{"num_hidden_layers": 14, "hidden_size": 256, "n_experts": 80, "experts_per_token": 4, "d_expert": 64, "d_shared_expert": 0, "hidden_act": "squared_relu", "moe_layers": [0, 1, 2, 3, 4, 5, 6, 7, 8, 9, 10, 11, 12, 13], "router_score": "sigmoid", "normalize_top_k": true, "routed_scale": 2.0, "balance_loss": 0.00218, "balance_bias": true, "router_bias": true, "init_std_router": 0.00612, "lr_router": 0.000434, "vocab_size": 8192, "norm": "rmsnorm", "norm_eps": 1e-05, "tie_word_embeddings": false, "optimizer": "adam_variant", "learning_rate": 0.000889, "beta1": 0.9, "beta2": 0.98, "batch_tokens": [32768, 65536, 98304], "max_seq_len": 512, "train_tokens": 469100000, "max_steps": 7898, "dataset": "wikipedia_en"}
Below are experts of layer 8 (counted from 0) of a mixture-of-experts language model. Rows are named router (the router's row for the expert), up (a neuron's input weights, with its number) and show model dimensions 0-255. Each number is 500 + 40 x the weight over its row's rms, rounded and kept within 0 to 999. Numbers have three digits each.
After each expert's rows: a language model's description of what the expert responds to; "mostly gets" lists some tokens that are sent to it at least half of the time. This comes from a sample of Wikipedia text that the model never trained on.

# expert 43
router:530572518463518505481507512544530470446476500479457524508501454489507482485491509485478567477481492498509511498472458546429532500445479504508548504572494517525553488545595496509450495536556492485476492486539465492476505531560533530475485566559534497473443456516482471476543549492511517472496500486470445479445497505461533509489473557531485489518459567605521511526436481526567587451511547563495531501480515542506476567451494462475500512444541541469502591550450469445546489485443564453448463500457528491496484502535508389499601427535522496484547553560464466535451538516517447563515525481531535562537553528494414548541426527474489486515544454528478494546459597512471452526574449508534415493444445528554498583433496452469401521525447503521504486507608457532487522509570455
up0:471484493506507521497531467513496479462470488568494506577518414519458518518496524529533474456480574549524528598544475556474495546462482461544502502553543505497398445497539501502503483477475477492470514516478569472514477538469447521415470538538477518495479424519536504485507534468487530495477494528512426497445541488510458550425447496528466486586528510527509509478468530506549437483450532463491499485431583489496495542460459588498457475464499549500430492581451543511511434491508450521458497401502484490549533529624466529466597419493514554492504532511527495554489521630507508481504513458464566604467509456475443511538523518531532576489526435528506511485437540488518480504510503489502390577454471499510502451411487462497406458513498510468475556492449517507486487535465529
Description: Sports and stats tables
mostly gets: " Apps", " ±%", " Animali", "www", " Pts", " −"

# expert 54
router:512597476487445526512411452589535526534459513483513535484538475474505487514499580518547481528490400414480514521510446520495490499464434454499502536564473464496486410524544531554477467526538523510470470459530543455515488498541453550507466515452476537477491502542535512487534500509500518512539487546426443461485503485420556503402422502487485458539495558577607535468487543560440557497501561490471545470505483520517468543536433505504460543497584518500503533513499437459537521540390471497480591435501459572495515522538457507548495574482492518516544544566529496503509480583429499561465553475490498551484538525509480498536473459506491500506541486551553456544498508494528575485504456545496418482478465494514526496482558441509511451465532488533555505490536522498462513623502422
up1:524527487565486458479445561507498456475407432519556439474519493546549482488509513546525489480537509438566494517479515437481490475496482479482524499547452581561460452510441529555483462529449564466502468486491493559556506518528503550456508459458479537500470551560468565506472487592531551509523555525519520554502515535508530503461523467488463450475542584538507517560536542514433508495510505548526508527427483573512524538488483446506492537524530568469467479512447557543545500490445427483425462507453474596501425550512476471611460487539444566532523558536507500516499528521443475548522591497458483542540518519527558495495539496531555503473503473484484431487462439453405564452558503460534448559493541477571523509523554519504520492570495435480533507539503516518450457580436454
Description: Quantifiers and general words
mostly gets: " some", " many", " caused", " several", " prevent", " produced"

# expert 0
router:503495501523474512546467407524555499474515484468487512551470443478467495486471510444498515477490483424524534535432468537405481473498488477506560452507451464498537441571580555523461461492471569515469532553481512458561500519542465558477500510499463540490508490547520509467536506439513561548525555499475494418552486501440584488475517545465526511474445538480627494496399468445457480443569489533481471480442517485484573539430441476489470509507518562489468492542484443471529479541455498447440521519480468460518437426525431426488493530450500511487555516559510484443477506469457483476474540452515501552477515467516526511457476444541453538506555527552466497540548580429527528438519499467515455494469470438548440620481517457504466494525539528502580447499582510541456510549531516
up1:508536422480502534453482500548537557516441591500486510458459525445480514570484521489520501506485493467535506506503459539489541439397491550573534507572500536433489499558506523504469535479520563533466460479521490477482504539500474531490488550518503478511491524514451460468535475496449416444482502473438516526501465442499433518482485486521516560511527525511515528518485527469574488523504548560511496555538510533479497511475536570495473546512570579521501485595545435440547457430494451463382525501501514518545498480481427489484504522458574565523614473534523490543481474457525433477462554492545452533487464464487511493577513543468515473521496505484549499529496517496520471423509530584588388527438555458477517448428489468511433454404488525490488465453548516521518490415578535
Description: Table cell separators
mostly gets: "|", " |", " MF", " include"

# expert 6
router:537512542574512440525530434519529445431523526498499514534489455484443462486561565484481508507508451459538534496502418537445492474458502499533545508494452453485426483522551578499522447559483489441431529544532495450478476507561486511508536502436373505426482519540478438508526567483510465492512515503534422463529429469435485424468511528480547477479513548503525473498440421501593622481496475524497487496430533527520475527457510510517517471459511504514528566555524448458495561493463539434445462459541464479610458525460381391440555500530482525504542505520470460494469463497456534507545545508529470540514548507477480512509498508511457442594531434495505573488497542528541478474525482490543495521412480475541442556466541493537495489527541511511519470516514496499493481535512529
up0:534522492611461493449543427476515524470437481509578546487514420539415557564480502556478509446514490516584515499523488479476525483486533443542517529514518504554506493519529535458498416537506515522473554485509494505475473555390423473500577482543389541484505498519450476425521481495521544467464512504516457549508560513509494513528531518550454509496539481450518470541526501503499555579527487565525412442464499469509530525572529452540508464472491537530497458482555502485516558502450495567545563494539530562522514533480423415523565526501439505499525469474480451499523446495424499487518504514511454583458505497484481512480466557512481518538560578543610507496506470490524466484494512425591450459543470492461388500479477480586496468586544534487508497498481498473537511505531523
Description: Name-initial word pieces
mostly gets: " Steve", " Ever", " Stephen", " Mark", " Roger", " Will"

# expert 37
router:552539508451487480487525424486522544539451522501516553457539503443498503524491557435457566482490485458551519531501465463423580573441516444483526515525443515449487458541557509565359465465464519502471467474515516506446548485543450515506483558504497531516497448564518485428532511490523504496523488529486528478480458487450577505475466474493486503482426535510588506514442468487527620431537568485475510493455460534482445512460515474478519559488582527491513528511487493497488503492477560469476498479474486567471528478518466410559582513471451502441491515538450539509464506522521472474482484486486506557520571476501481559432453445573483512490515505556503518461511600491565523499454453548523475489467496507496555636425544470500461456543484516579512508459583431513485502527542466
up0:500484442563461430596513476491479467487537533490593560544431545545520539522512437495479464513492483502560582524549467523552547419503526519498497484513465491455476568479524495521457541523448509505515539474482504465561490385523491526504553459510488470530498575482427456613502531458494508457485552508464505519486523536553543527470434541527468427469504503561497478524503556505487373502436518587554552440486508543559537569540539433474455448495475492464508505535437486502490494477479505495553533536489472478557527482465488464434499483461458502437506480537512560495524498486527542492520520548568444491431503452530546535572501428495484489571515522493453509534474493454389537514559454485493556542518536526568472529482495528521531497566544445502533492477489521460510595544482507
Description: Digits and number words
mostly gets: " seven", " eight", " nine", " twenty", " hundred", " six"

# expert 16
router:494500492472474526485454493509441515515514491496468490479470503522464440522534549427491548451464444456549533527491479498441497515434458471486472522543439443493539527618596480519496512503544485515481490465569516471466550538510535504518451576530505506527465504559502490467523536523535532500539464459463478409469514466464559521506493525480515534512482582499525519462465458495524590457557584519412502448493473557456438579471470404453565544442538510568515521541471464445569476481451479482450493491465459475482478517496499436482580494509526513510573539594495488479435533543477494543495510446477500533531510581529471542520397517488490501525501493500550516499483526503486511510471435552557374467431462569507487561448510457489462544533487477522517488422595496535467502493569503
up0:532535483479512461497505435589470486519473519509474487447499595518496549456510500488436526437558478418485465479495453522488495532492462487476454432584455448550512513547474473604435516526508538531466483488607484519492533470520507477551486497474459434531508426583517496562517475524485520451535486525507477513488481596409519554508513459552593499524448533415534480525460516478516554497503532471446535461470518522486489474572437515498535516456481436490484541495472489451554524553526471472439490416487489463574503483536386480490538446516480473499522511569503498474430560517523475488452458633484525522491512523499472469500516467458515554539488566544527500434505541608465544495513507500552449497473491525499443530553513465482583481516536495555507483471484497570494483547462533
Description: Table headers and numbers
mostly gets: "|---|", " Apps", " Candidate", " Nominated", " ±%", " Result"

# expert 60
router:496521495508514505499467485528489505493431514447499532532486526505541543528387539502455527474491538446543524563461452528484433500500478433463528535499420501460512405555488531545494502497511589510584490475528512447477504545547533531445503498515438602416455442528455492512536500427509542581487514530428440472431447520482526448480469556435491506515467562486514505497460508481510598543483470530503546507464498554521544582551497513523465454513537577552496528494519422513477507489501476493446527456426426431512523465554429476513488505466495537478551523534457519451537534522524488473489487527474505498496499530431519562504463483477519544519576464565492559567499506521534492430520465498576454432517494507482447601513546454483504475558444528574548447490491507454466548473546450
up1:589490493509515454599459428480526532532496462517542473552540406522452498433506432493483558439518506493508506528437543485508481568503511527538519507609472496480427448539473536486467464500477526519562490509442515461528453443471542547524557515516473557472439387517472506534472497446499521496522547447533488503502471545402495460506550517516562512438460545493492447514471462499631547479486513494472484551519514456500444484504509523513543548505537461580462467466458447528473541517515561536492465477543486492517422582485524488512464508480471517472507516507508575406592512518520504486587520492442514476537510547541490517505481472506384469502549491559487549490532529501469490525460497516490485484456498517468450535596504470534527452536509571612484437486511522549541500510501467
Description: Foreign name syllables
mostly gets: " Singh", "ς", "ง", "ū", "ā", "ama"

# expert 36
router:514598492483500467464454506506547547448505483467493513485512468453529451516446550430521497531413467492538535527488452567449499508466503520519533521498466517453506440524523522485464521522452538522442437501547462510555449536544542576443579565444523504528503516497505541517509512501571522511494521486469412457530404448459528514495456514460511506481425506456562494504442483535448603461465492494464551509476523516528527532451481444503489472512573631486482488546554490415501466478406457441499470500511467500560464503571446458616496556542472506517576542541448508489449538466491538504505606542495526498532508485498553487514437477495544511540530470526497501495470523540515554532523483505530453507449455456558524496416535496496455464493417554526542481486510517534465506563570524
up1:481516510513548502539457500520506545474482479480480558526489475545529454509433553576538526501599440483530461570491485487508470480552487537565526539500531523501378466529507499530586519536494521485497454477498561475490455513464560549451514490456479505481577494473501558556431526552516545539573517511477415457502466518471474558494503491487549470484486449422493540464487479506530571523452496478540481493489535567579472510524548480479457551470532577488443478486580556420557514439468482470512448509519510496535462530588475487585544481520515594563492492492548518515497490500485530513515522554556545558479506484438527450558535517472529567514607528523528523581513441489506504498584535510517420465487498471492518527504528429489435489495424485471536507508417534536462549493575539
Description: Action verbs and nouns
mostly gets: " get", " close", " love", " fire", " take", " returned"

# expert 49
router:503514465566530538572475493492557467483461498499465513517534510480504447517486508437544497486483494490490455506482446495433530497501494450500530530523459474526492450534567563573452502480504540491521532524507502467481532527510496501455535537508434500469483481586497502477560525473417507593603613446471409470483469529484530493470510459429505471556495552478569490481490527554462520479531507563525576497494593538476497553445526535473440494550544560476544480531529431477472478515462545473511496473520451446580442565507474457489582453505495532510505573541518497456518477488433482485508568482517455572506555534424479441473455438504475495499563450476467561544498534474449525483513480472582411529453527512557482523458585505468464419487523562526514472475569494534415524531459484
up1:546489576561512439487513474462562497475515517524492564434525500476467422472501511492500490473426472495491545444484505469479486536457499456464530497448415532527515509470556486468495442494544503523567492550584470462502503450525480497585437407530456542561502570551571513572549525479470566514465443454501488518441450519437496498502493464538485489518475462503525521479464505472486540463467483478554553431499545505468496520474478515515463498473488533483493465491463465390485509466485558492488494406478471453499477450581439427500522459425481558535510590512555523468475504537437512470488577457450478522483513540440532490494458474481420471469533560514523523500554561444495421462430503513496436502477596448515539529459468500569497518424589527490547553518562498476505554485505489
Description: Music releases and reviews
mostly gets: " According", " Website", "According", " stating", "www", " premiered"

# expert 2
router:510516536466500597525400487555453443515489481431562478504495486496491542488465474502506525472492482462500528595553450539457490532469439439418535535550518494478498443570528543487490509540474532528507528494525537472536547516589473519443520516494476582499416554580444519513513526531504522594517542448478445493451507497456502466445473480508488532467501583501497484484414472486547588470573533523517498467430537532456479490454517557502527493485540576498429517513521499478474462510486424486410445443509443437563483491521476392493480473421462514495507494569495544510508486491520485493574558496492474513537545524478538451531478475482494517548514518526519551498543452488516495467480496519591415505487453496547427514453534476534472478505467514523599425554543433459503490533468479
up0:491466430515535559587434484498503481485490490496523549477479534480519561436503506460463497473484497528582540471535456513434481528473456524501490494479493514437519454535564520496513474486515458473506524489502464563473538450501527474509554506536454457498512559477497563449589412521466541440551543558529481496501573422495517491449420471482498560494442468418522496481470438458530427551487575446524452476532570493490542513512460512540493497480487646451488473498551525441464561479425470506457455537606569475544513556574473466420546481467556476442539538506511465464532528515503540486465494511526581532479524458473518474510466516500488488556489539493561549478524492501431444525503502424523554542543497539511445471541471520455465507503558521514529491485566448547454431536540504
Description: Foreign name fragments
mostly gets: "'", "’", " Qu", "ré", "ñ", " Mat"

# expert 10
router:546543517549500537512479409538511455437488514456486487484499479540447425443511581473532542472489489488524491551556478555456501535506484449520475479485541451483483460550518594485468462459529512498551519514481589500530515519508473497458490549525479500486490486587492500522573550454469460519503521508447475436509532475478541516497537578464515440477391546564515456503497497564530593518533530602444546549524512579465500476477467427451438522465516528542498525489546518469507473552483514462410509491539490556520422560561482534512556522466514486550535508548530453483486535574464484499487542496471486558521521566454493471395485473477464496496559498476497502418510543556454539465553449503532496511457464568476484519503529437492506434506516583525520526480599403496479503566489541
up0:471569516528478503541512449516516481504418502547532534466453502445463487448525496536497469407570503451570494540535506594427477496519482521582463522489470440524436443510455518512442460468487518495502524459453529524473415493471501463540463560446441490434529461491492492484564522530448522502537439549467519471496532530548534506468522481498533434512495494436563521493435529473481627446472488474555503462523528565475610508512413503520512492519448502508438466453465592420510416524441485500493438539524525520518456547490470500502490466525466507498567539488452469539488555507542452517523544492526422520576517469474518539504505506490555446506524520457479449481447536496464549541540441554484468468483424494503461485552529555486477463507410529506491563492566435496497543488458553
Description: Infobox field labels
mostly gets: " ==", " Genus", "Source", " Website", " Candidate", "Species"

# expert 47
router:570565510549494498402555479536567506494473462544480474483473521488554454556497487464539476487471517550577502537551463491396526551421560482505561496531421527456504479506553531537466393539542486519487549479483495480471474462524501473444550528503487509455484426493479524437564488517516517467526511616455450484436505455505512521491499463477501450556431553514562404458443484478527605501481571509442477490516521529505543496462475463503521505475511526473498482550463506452507471524519505533441462458435475484550429486552514461594564526497536540517516528550415562468459547493538436487549539489455510562537505461494479529481478455510507551495631495543505469528446563427572527520510542489524517476454483425498521510533517484510527472467537522500523500480481492558514487552525509
up1:497521449496520403495471480464500493507513488393513496464531502550525496459513584481499455515522523552553492559524505518511526464460507515523542443559505502525408484535559486491496555527463457509508478517464515522500539506414493432509446553407490527484473443515420501486525508469459483475522508551543512493476447481499451494534562509488503527511570555530556504575544486446526526425460468521507478491438504528505520501513522410497528539505513442489494539498568570438501396547466500496512525471566543512561571532458454451493445478529568507495506532517547465545369512424506538503512582482478500483536486570440507502508478540555580456453526433466493531458441501449520500477469471417535482507467473468442419513553479529513510521600437534443462495469481478580487535494501470
Description: Mid-word consonant pieces
mostly gets: "plic", " charge", "eti", "dic", " opportunity", "agno"

# expert 27
router:542498498504487534484435505509515441432452496446488468495460538478526458480489571474563521553479433489501461553443496489401509492548549473483527507545454539480500417579586529526495451460528489493523459470547457509480526523588447482452515549488460541497538465558474490491591525473469509497567530514549475470525480484517577489517543502474525459536408521489527461466375466520561581501564563561532503523483538532509492603464484507530456483535554537464420549515534444474480501486453507511494508518519505462556504581550448492478558510513477577408540528565487469507475467530497438479525534478459536525548520522511498433449459543449468480530611431492494498485498503482512512499502437508496462459480494501531470570536543483509471489540478565503594514492548466453427499528478488
up1:497479515577504487478506517463452459499436488521552447466395482482491432507518532448504531485528473351569500450563467500462444515536518459413478462531505428490570552493547518496407551537576431547615479500515514487502506540448464451532467537476465450586521457476493449489545531462495404523478532518527541529453445518472512540513505447513545445467481535452506464521543447517538547508491525527505455484365574565482536575522544519476519527496493501461464552542518447519445453486507489521510506459490513446467460516550461505502510402500487467523550506509530497502410494465512435514563553510514455494478511550490540502467544477525546503507490498477517566468499501533433528466489514420501471482475503532497517506561553529470469417547495513467559501526527517480463522500482463
Description: Year and number digits
mostly gets: "9", " century", " pandemic", "present", "0"

# expert 22
router:518527536455466568559429423501543485515500443471514510511542474522495500465460503509526550462443419492572567549475445531399503545505495434462581526499452553462497449576547523494555461442519562481526483535560475487474493478601488486421559513519469524500525498590488406466545520452536532497544528518457496390461435451388468468446489507490567450502498478513528501494437469491482511509513473580480539503456501488479530565497465451503471487518564542470477491475456444448517494502509550471484491439487477464557449488525472462468492515465500548481527534522497534492429464483457540497490523434499485511516551556469559434485505508492471498565503502593554520527471467478503520408464496495531484492489465520507492585451550431459506480516554493544588468502541456465480473505554532
up0:550486505508539458533572467469466558516507491479562481502525490521455533418501518420506490492487391496547445436481536610510445519489504492513539487573435558489508454474497578582538446540435485496516528491437511510459448537546474526517472452535526467492486431479464559503503497529519574512482494466516494474590501484462518459555457479528497527459442467533436462468444529509492563530512509533516460507450562482567500558527528488541470524507433455467519479486484475517527537491503536576539444459479479520495487533560516473552555426464473552489501463520540487497490518472490497541487540432522560551529574488497475510493499580567452454581509580451517501455482478502511507488488576474450517494552416502471448482514495422497543511511524465537529489498518472393536625594491500
Description: List dashes, quotes, as
mostly gets: " \"", " “", " de", "'", "’", " as"

# expert 28
router:548486560524511476521495429569536495511457532511520449539517475517526508398494527476441525488436519457554567560507426514431493549441542428500545534470423496515501433585589555483511485458525434461504550526539449487456491471592513466514476614453419516441473458548464472425542528445536536546535565517477452498439491496405536486435519558479469515476466498531563492504431461520523521514531529506530452458455496506547482511467476501504443461541562509521490538551485476494552442458460502515499456410437485474500433459534418481470563483441466543506548541513472482521504494526495469462482508450528519491534530502526474512518451517534443535534508448521498534549503491522454498402458476418546460473524501544518471599480539439495489452507519515491530491471478479477500507534464505
up0:475489571520526429469510502506571517462547539501462537563449502453497470478544468488480553498482475524572485493465497529470495554398510492511527438594503466546475478563543547431468536502437517451528575486555491537493516532490472543579506530522494434477484491616491480455565473463541460502450535550561456433549521406495561503527517464405506537514481526484498446504526531476466482442529483489537456538512542487496523560473441549416526472531489457475424471510520461519536552417517479500457420470478465444555510484523467514490474501580467494477516539601521440482533467498460510484440505508470484550471528510545442529567459444525544539498513479564511549516493604485532456452511501500485449472473475480435462516508572415448462520527568494471465481497484487544458526495518489
Description: Opening brackets and hyphens
mostly gets: " [", " \"", " “", "{", " (", "("

# expert 30
router:593540469540449522534464441513523517460526439432517496525560542431421461452461551473538486470505487535534551544466474553433466502478503447465493486476469476520493427594520566512495458521542474480473484512487495444445517515529479504487563566512490522483542454525483505501574531474481523517549525555450433457491444441498578462487538506450510524527416555492575523558415497500482501485546485503454492478485514471493560504434461516537507510554533530552538510536542474463475481534435528516457454481482475482491475484491502412515524481522516556483594513589463501517528556469437461453509540467429491562546520472517497519425483449488494534479531500516529531495487473466456500471511537483579467477421445454601455582457526425484518528536534524499595437491520467493415485479573526
up1:585504515432541480510468467484483491480514441521480508550526535533475517521441485505495568424479490489520549531495454463511544606518541484504444537512512520490503531540534500523511446550494416537508479509631437518493477508465434503589492524481509534523489490589513506452569437430613575513490491554437521469438488565469471435568474527522507487448472547484481455527506471474508522467556506511408429473499481540490495507534524542496480552527481570478471446503422483553567485470481469528436538546505547510495478531556510509520501511494506541519468505561569489508488515479484507515537609527440501434518473536459524535611495524528451525498524514527513475486506456463542487454483498536495481438437538471485517487551450406504501521463525444542482550534566514535514449487585572
Description: Prepositions and table pipes
mostly gets: " for", " For", "For", "After", " After", " show"

# expert 17
router:563510504513550505542459430577530513438529475451482455516525470455481495456457520444540569470505421525504536523488434554391510472521433453502543469582432457433494486540585570438457500538505517503483513543488522496504523543500426489483508542545508514467438462549456465472546488471497501480533545504483507455517539451527582509516530535494451465490414554519500547478463492504499542467544507546483532465505521647486475524449505409479512483452513527494472478572458484446516433529457522428449497447532557543505469487526495527546507458518521537486516555559457436515457507527472471474487505505441519480497471556481509530458454474533536484522543410517538459445458523541535575471520445506562433449505513516486452526495524499484473435533528566541536534444589445466457490555522499
up0:513513517550488491472529528507491530491550490475501475510458433518496536490473520437520499503478521462559483525546496527547500435501516474470518452524461502550562509494549527438534525530492521487586467495530605486591518557458511539499532502469418518436440390472482501508515488541509545506536568567523517433523451490476548454563496463489471473557500512537591494536530468535545524421537526544477541579431494581483493512509493465468491507526480539496478546467412508467477486430424452483471481466531518535535487458499528467584518481479554503469518452546442463496452547503564499468541461493480503495488440502528503567455475559559451543516530560504454526506450480451488472497491458429509452451568537387472448509482466534541413535503434508536528490453432487416592493542445481
Description: Biography relation words
mostly gets: "|---|---|", "|---|---|---|", "|---|", " Genre", " Synonyms", " Clade"

# expert 20
router:540527462556491501456469410504567514540470487491464489454458411491463461514556520484478465522461460494510495461569502510443501507468551420497514529509450468493480492541525549492453522466553467459524593476532478495443491461546476506505539522440502516488498434536491533495558509465512553523544529506464455468483423489440547495481484475541508513510487530524509516519451473544532575514551572514454441508477536560495551531548533515494446439486578587491497551551555476469480480543437542535519554447463491539481478536526475505560526585419532577472528569589525548452532469511517439537504547530497510497598593491455487509489489492521545534518587466523576529570520545506532582463477467475527463474484512516599476552455530425476547444497536561537541513532508470489459569514526479
up0:486501483657536587557455473531508455438469513462544473492461502530522492518519536493510537454511510417476457512568564525473551446483474461562453538504485531487532515475464496519517536537540474441500488532473463525476501499494470522490482500490482487453520501491559480455502517547461528562513503496503421473576497466541511507519489513545481429493539500433522491472501463475550525552534528538516493503515548515479523474507483563482486453488504545446407450550559520517467470502462510529513380432575461496556477561525524501538543529425480559532509479505500502507544488447542530531513480503516570570443541507463467480476506521458547442582507452472487454519456463457422512550488451553456502582481503442547462475548581483580516412623519448438504499467492447545507485522451426
Description: Numbers and time spans
mostly gets: " century", " years", " months", " days", " minutes", " weeks"

# expert 55
router:548491512520525456553470396513517459554447467462536441447515482497479445453527521440519542494471474454509541500514433579373533496416480455501503547533456482518490470581571520460474518441522446503515513506580510479495490516592458476508514558432484537441491496528488509414613493468527505482475507470537513500460549503430508451492457542497440528508449531556576463467430438546456531524555553587550510477445510487496484545461470489542501492443568563511490480527492526492478495476452559480476453459503538477443489457544411447543543490477488548519557571504457519480469482507526439457473564480530520492516537563483543500518484499519523495535486467501507468519485505509469527428449449455585468528485502450481499531455494481496511430473477558481515484446567435476481468544424480
up0:499472533493543475516448462459443487518540458503487543502460494490467420487487572507549541426504444496498491471508495488526545535449488505445391536495464409547460471553504528581467505546457500609431499472431542473474531479490483505549525562551541414497517485477528499528481434503528470531486465525531530492493519529524507502494522514485480506457450495498527456500425515505449488462457527501486508528505425512508495531492456455521604570456447555427452522489520504483530527491450518471436482496538468571483546469539410498572463542506487463521494539544545406450456496524532486514505428520451464606461551481497474533533498415554454505496443522517468485426543555473505550477509454564607542458510499555537498528565452456525517524501449417511485450477576507506476470529553502
Description: Brackets, dashes, colons
mostly gets: " (", "^{", "(", "^{(", "/", " (#"

# expert 39
router:582538473515531460483441417568488436443453467497508517526489472559443496584451513456495484469513514497492541481502494526469530473456466462440524524501435555483523443469507531529477456537480548487497540521558531488493524506504474531490506497506493580449509468504489449527504550455515556521479572477477503478505409532507531528450500499502557428502498543561499533548467470448532642498530529471464487434483520576508505553452516464520431488505503574419478488459497435439517495502472555465485385510468524501465525463538501432553559515478494504512495582559544513407447509452510502504443474512480462481455521537474503496467474513490492483535536474517500535493465551474563482432581481472525412414526503450535412545524519446434468509523500539566525511442534502437453512453573548
up1:559526535451533478513448455501530461489575445491526394532486432473490484447500567509508449500564418496518528446517513550502404557471572466503512541551490556461442492516539479516513458512531494511532454439535435454601496534521491490519468463474500514537518545529437497485493460495554445506494455525472479482516440490479505470517456425492517545574486472438513472447481483476525527462499534531455454482439512519537560545580483486602489557484542562444488458522433445382583476480471537537478464524468500498547530459524486490480594534530519507552441524513519532473520446485507472495512492468490451549504591540426475495492515462507491530506544530553454508508508520447499504430524493517508446515523463439519521466495495534475564475410441475538499500415482566519435550514528578
Description: Non-European name pieces
mostly gets: "inomial", "kh", "ด", "zhou", "yu", " Lanka"

# expert 46
router:555547513517402448507501431525497540475541510485516514524420488524433462463529524462496493471512497516487511480490435535485478479457460475497508463540422462494461431545567602482508488461472522453498532475548507444507472509576458474472479517491506524498456532507450532487577466508509510541566473511444488461546456499455497524536482581484535473556409546489491545494431553515462582518490517580546500514471498569515521649478524447555495498457526593475513509520487470462526502510413514427513560454555500480520517489472392440472555464514465474468535532486447484408457533548517533464498515461509483481514530523500558547462432533553491457508565485506506527487534529551508507475561458450534413493416526450587449538505559520553494507533498540535525485476532530480483468509520529
up1:487549463576459534494471469493521542438457416493464448446430536535478487466534441506506491592548426483477527505531491529487493523488449532511502423614470492472472465464465552489507528514462433479442564471527427488513480540474468526528513506493473512495504453515523527481481478539521500494517468405538493487492505483468507554522532444484571478549518537498549469446441487540470531502522456495425514555523543486472529559589472463466554614555501515503487590491464452498494522483455476488506420522504480476444423433459429492551493477520573502548485486537510471465537552533508516422487547492584504499464445403496601421472491537518499494592492570534490577458487480470506452478541499471467463452508527520559538486524452486515573523499454529502497547485551489542528497480497567
Description: Name-start syllables
mostly gets: " Ko", " Go", " Ste", "ö", " Tre", " Gra"

# expert 42
router:569531551481469489552462452511512523479522498458547450489444429516462481522516532438527505429521531491453532492499488553466481478505465485487557451536444474416446426501595502552500502449493513465515564515544518490440517497527486495484497578445466569463417464534454472488546536536536550503510554549469464482502480500437561498410561564513559526437454528498542486421458506448513642521493511543486540463453493549512449551484518453500507473472572511549522498515458470503518493523408474430457502490486476524512476464466447488512536514461492512499543554535507461485453533504490468514530519517484480539523534510518519529494481400565509414460551483532551563481554540509545499486473427490544411500504422510585457554563547434516529487551539534585530516530544477483512481538502489
up1:400476489529485473561542516584479541555442521534488505557478465511495462493553506497491520504538502466507562571536503459521523518521575416392460527625476427523489473565490489559510498483522492574527532514463461439512529501497509465531512412486473543481465444597524425532522520515517485478485501479451487479497476601456522512479534473516433493511497524493479508492528479501597506466519513504484479513515473515499454486541536528540519471484477475551477539511505464451571504538548464441419498522502472547493514579453487534500429516443470553582606429501433504548506550570505520497538458484474494577512511505477478528495486488467505473493487491509485486469485521571514574486499503494475375504424547476432499534463521477473525442543484498453529405429453553515563479478538502
Description: Proper-name beginnings
mostly gets: " Jul", " Alex", " Kar", " Nik", " El", " Matt"

# expert 23
router:533481503511489475552497471494494473510429500477557501490502435462519445401529547483444565452531436467590476572477496533472494506493462494557553522492415494489508471601486535536414465452417447516586558523477510422480477491496411443475516517470476509518415488525521522493549485487486580515509535538435503502464463453518506471490513500481458489525475565484595438457438475511502546516504607510475511522476547544442516538511520475526470521567526597527478516483498460440475578486509521501484481518488453471527512513598499440497568508475497542480551484560511490491541578525541441509538526433529501570539506445446530451452475487491480532567581423506560498568452486505461504474537473503439504542522446508516469529517507452565462525521509504484540507473529480524490552561471467
up1:464536525518508491569524466533535527458483446538533494498515524556456527488551475426467550489469501484511513564546469457505521462506511489451544543498456527488472526532487479465477499474529419495543547496493467427474515450557417493460533533515536481612465502545536476518481504507449445475469470482461485462466466477494472535487463461479478498512574472412442442528499498506520559488536511494412489515466516457423516457423528443478570458569485515549517574553456443480447543465507514532454521597503462548546493542546474467533552532336490442456472533462456504468477578474523505481517507529475521474473494470466469538476486494498497588459596482552503500532463482505593535521557538525512465528570499509498419512535555436434559505413553489468502494510476496494460443468499537
Description: Latinate word middles
mostly gets: "reg", "depend", " reform", "vest", "ploy", "eti"